config.toml
hidden_size = 224
d_shared_expert = 0
router_score = "sigmoid"
normalize_top_k = false
routed_scale = 1.0
tie_word_embeddings = false
learning_rate = 0.00275
beta2 = 0.99
max_grad_norm = 2.0
batch_tokens = [32768, 65536, 131072]
Below are experts of layer 3 (counted from 0) of a mixture-of-experts language model. Rows are named router (the router's row for the expert) and show model dimensions 112-223. Each number is 500 + 50 x the weight over its row's rms, rounded and kept within 0 to 999. Numbers have three digits each.
After each expert's rows: "mostly gets" lists some tokens that are sent to it at least half of the time. This comes from a sample of Wikipedia text that the model never trained on.

# expert 7
router:472487538534582447446385482489528413471484498448368531504494567556549511497479464466530523570488630509604547551476455485531482451447510391378590535374498526413549463516498488420428510491524516465554481521506561579564573550426523496479481492461486389544545530507453436532457533494525477467492470466521495479511608505481527483521472438510
mostly gets: "==", " John", " William", " George", " James", " David"

# expert 0
router:501544577580522578443473547552482505509590459533519500503461431460498468498479581422511467479514512479474393445447433509531471396552527505541489529340562516562512373614447408480513507443467453617499528432513438481424484573479443436492563514515520558499555493516509595522466539513581511498457530410496477521537540416441502419513493554531
mostly gets: "===", "=", "==", "====", "Personal", "″N"

# expert 9
router:487498533528408555507463501474542512537501528561486487630530524509470563446547525477465567469491515436571488506513425463556518548461553480392566496434494507556569476572521481477444499414471512559397498523423521510475554461574616528505560417505542537551574473522445492465475578512506501467439479548482441484568530489511503477557570398508
mostly gets: "ib", "uc", "ov", "ob", "ram", " Sal"

# expert 2
router:487404553602595469463467489556504523531494519509485548591540466539455456495501559475501547452501481639580466476527545475404481472448561449493466563489501493488492516500548440394433457468475470549491503456558490504543467454514606446484486533430509596573497451486450538567486524475573465514429531467478471473522385427462527509452527461527
mostly gets: ").", " States", "\".", ".\"", " England", " California"

# expert 1
router:527472570503570652610427557504553467563388408515522451540469488443438479439324496568597498525590450617531482482465462492539507498508459486470500409461527519426471561515533469565513488540488426482440430476467560548528514526548528502539550415445487515468547492451487530542430565556393446509505583461494513555491550445470475496470506450505
mostly gets: " located", " mi", " species", " River", " Mount", "idae"

# expert 6
router:470535495538461529524553654412497506422559493472474574467499556623494505417475474527515560417500447486536450548468459514508413565574456491509442491506521447488459461506427596486456479487428519466504563526297527496461498544479549557406426537456539488576566468397495486467486552545515443513439471534503508524555457439409504498519541516443
mostly gets: " the", " The", " his", " their", " her", "The"

# expert 10
router:515515451612440524524562475460524547501447477539488549538467534472496488528519488558565472473544514472544515550543511554490446468469493428502557491488448524412474524572513483572457575479409457545573485456413471555453564439475468438513561528524507460441663447465508502472480565557587523525406499462463538460519501551465468425538498345472
mostly gets: " ", " —;", " −", "–", " +", "−"

# expert 15
router:587438595553567536533423465506396505555550430543476601440543514502546468539561528497538537467510516564536456508483531491546491516525614391473487456509512447478574511550506508489462508489508488581488506507512514537448556506476585527389455410466363461475532466485474532497516453555534549397457508527482472529528457500434429553515515492542
mostly gets: " and", " on", " but", " with", " into", " where"

# expert 13
router:623555705618466529501554495460479511451594425463485480493564543608505487430493498462443482447518511484496567473414579531493468484518578476478542554439454477488499467550538392508525492494487458495526514509493522615408542571501595417395429436472514464530502513414514523460522541450527475452437509401469468515500474448486545458509542516559
mostly gets: " of", " |\n", " in", " for", " from", " at"

# expert 4
router:472534518570505523494419566530623503477457551484478563550473506516514433557519475605456537518494554480684526529515506521537378538524455421446475542457509447551545489493524473472465555581415446472458514543444516519579476519553511521563391481518433485578617395448475552521488569482506527526400429481494435568546473505539451503488429459438
mostly gets: "200", "201", "202", "199", "196", "198"

# expert 5
router:492511571558503502483502480514479437509444511493433539421574494459519491540538463562454512511513534493496439543469412454430431437518428480466496493521498461510490456596346543465522469525480489612448519525545567567453560530607493432426521490507554555426486418505463424527564486512501583458537518479509436467488381526466361510520526446584
mostly gets: " inter", " man", " con", " ref", " editor", " conf"

# expert 14
router:489491487553531522532507494574541552546500446453456591482480528562516547473366480525520554519507456574520528449460474502468487537452520492468561451438582525486498547472409552432428461459594478518541489456424507485532508472487475522483559502421484489488546472484542578477453457533441594493519453460522469489429544427516596517499504471511
mostly gets: " is", " was", ".\n\n", "\n\n", " were", "==\n"

# expert 3
router:520420523506493426527501447533455496539590467481490542446535560510515479546541471465576478385518483548516512453506536401444460483511527534414461491492611560479475582501447538523412470562417481510494468471476532506532487511538474566497388571500402546538608376464437520408500597524501534456502527480479489495509460496541428489511437527544
mostly gets: " he", " it", " It", " not", " they", " would"

# expert 8
router:526520537580539566560557512520507501551487476469445523376507506489528458512493524494537506478452562480498459449470458464545513553518455512490536566513494466509536566486496464593449556452488492521389554534537513546429545491483529432472442535505546522471539511495490541383525579523514564441305494523466479513533510389464512539488510376508
mostly gets: " |", "|", "),", " -", " –", " /"

# expert 12
router:571476456601562552474520487472427559447432379504529463560571521652537591503494496508524557422533565440538474479486490434534553495558527528412441478495442491473489478464465558512540533487514444529353567565378414553534563509511522474462562431540512477513529391437508474527457589470453506411457435510485409546498438543466496461578503477549
mostly gets: " \"", " (", " s", " t", " c", " p"

# expert 11
router:456503576533536497509488497507464535448493416463470572546563469580582538538458522610475530446623476539653504477549589500407394481505554429490604430539495494521516506510479463549497491465409448526459533578469558508468497593518449390548437517535451492423567436491459533532515550477521531447438446422511435457534491541513537451447513489459
mostly gets: "10", "1", "4", "11", "15", "20"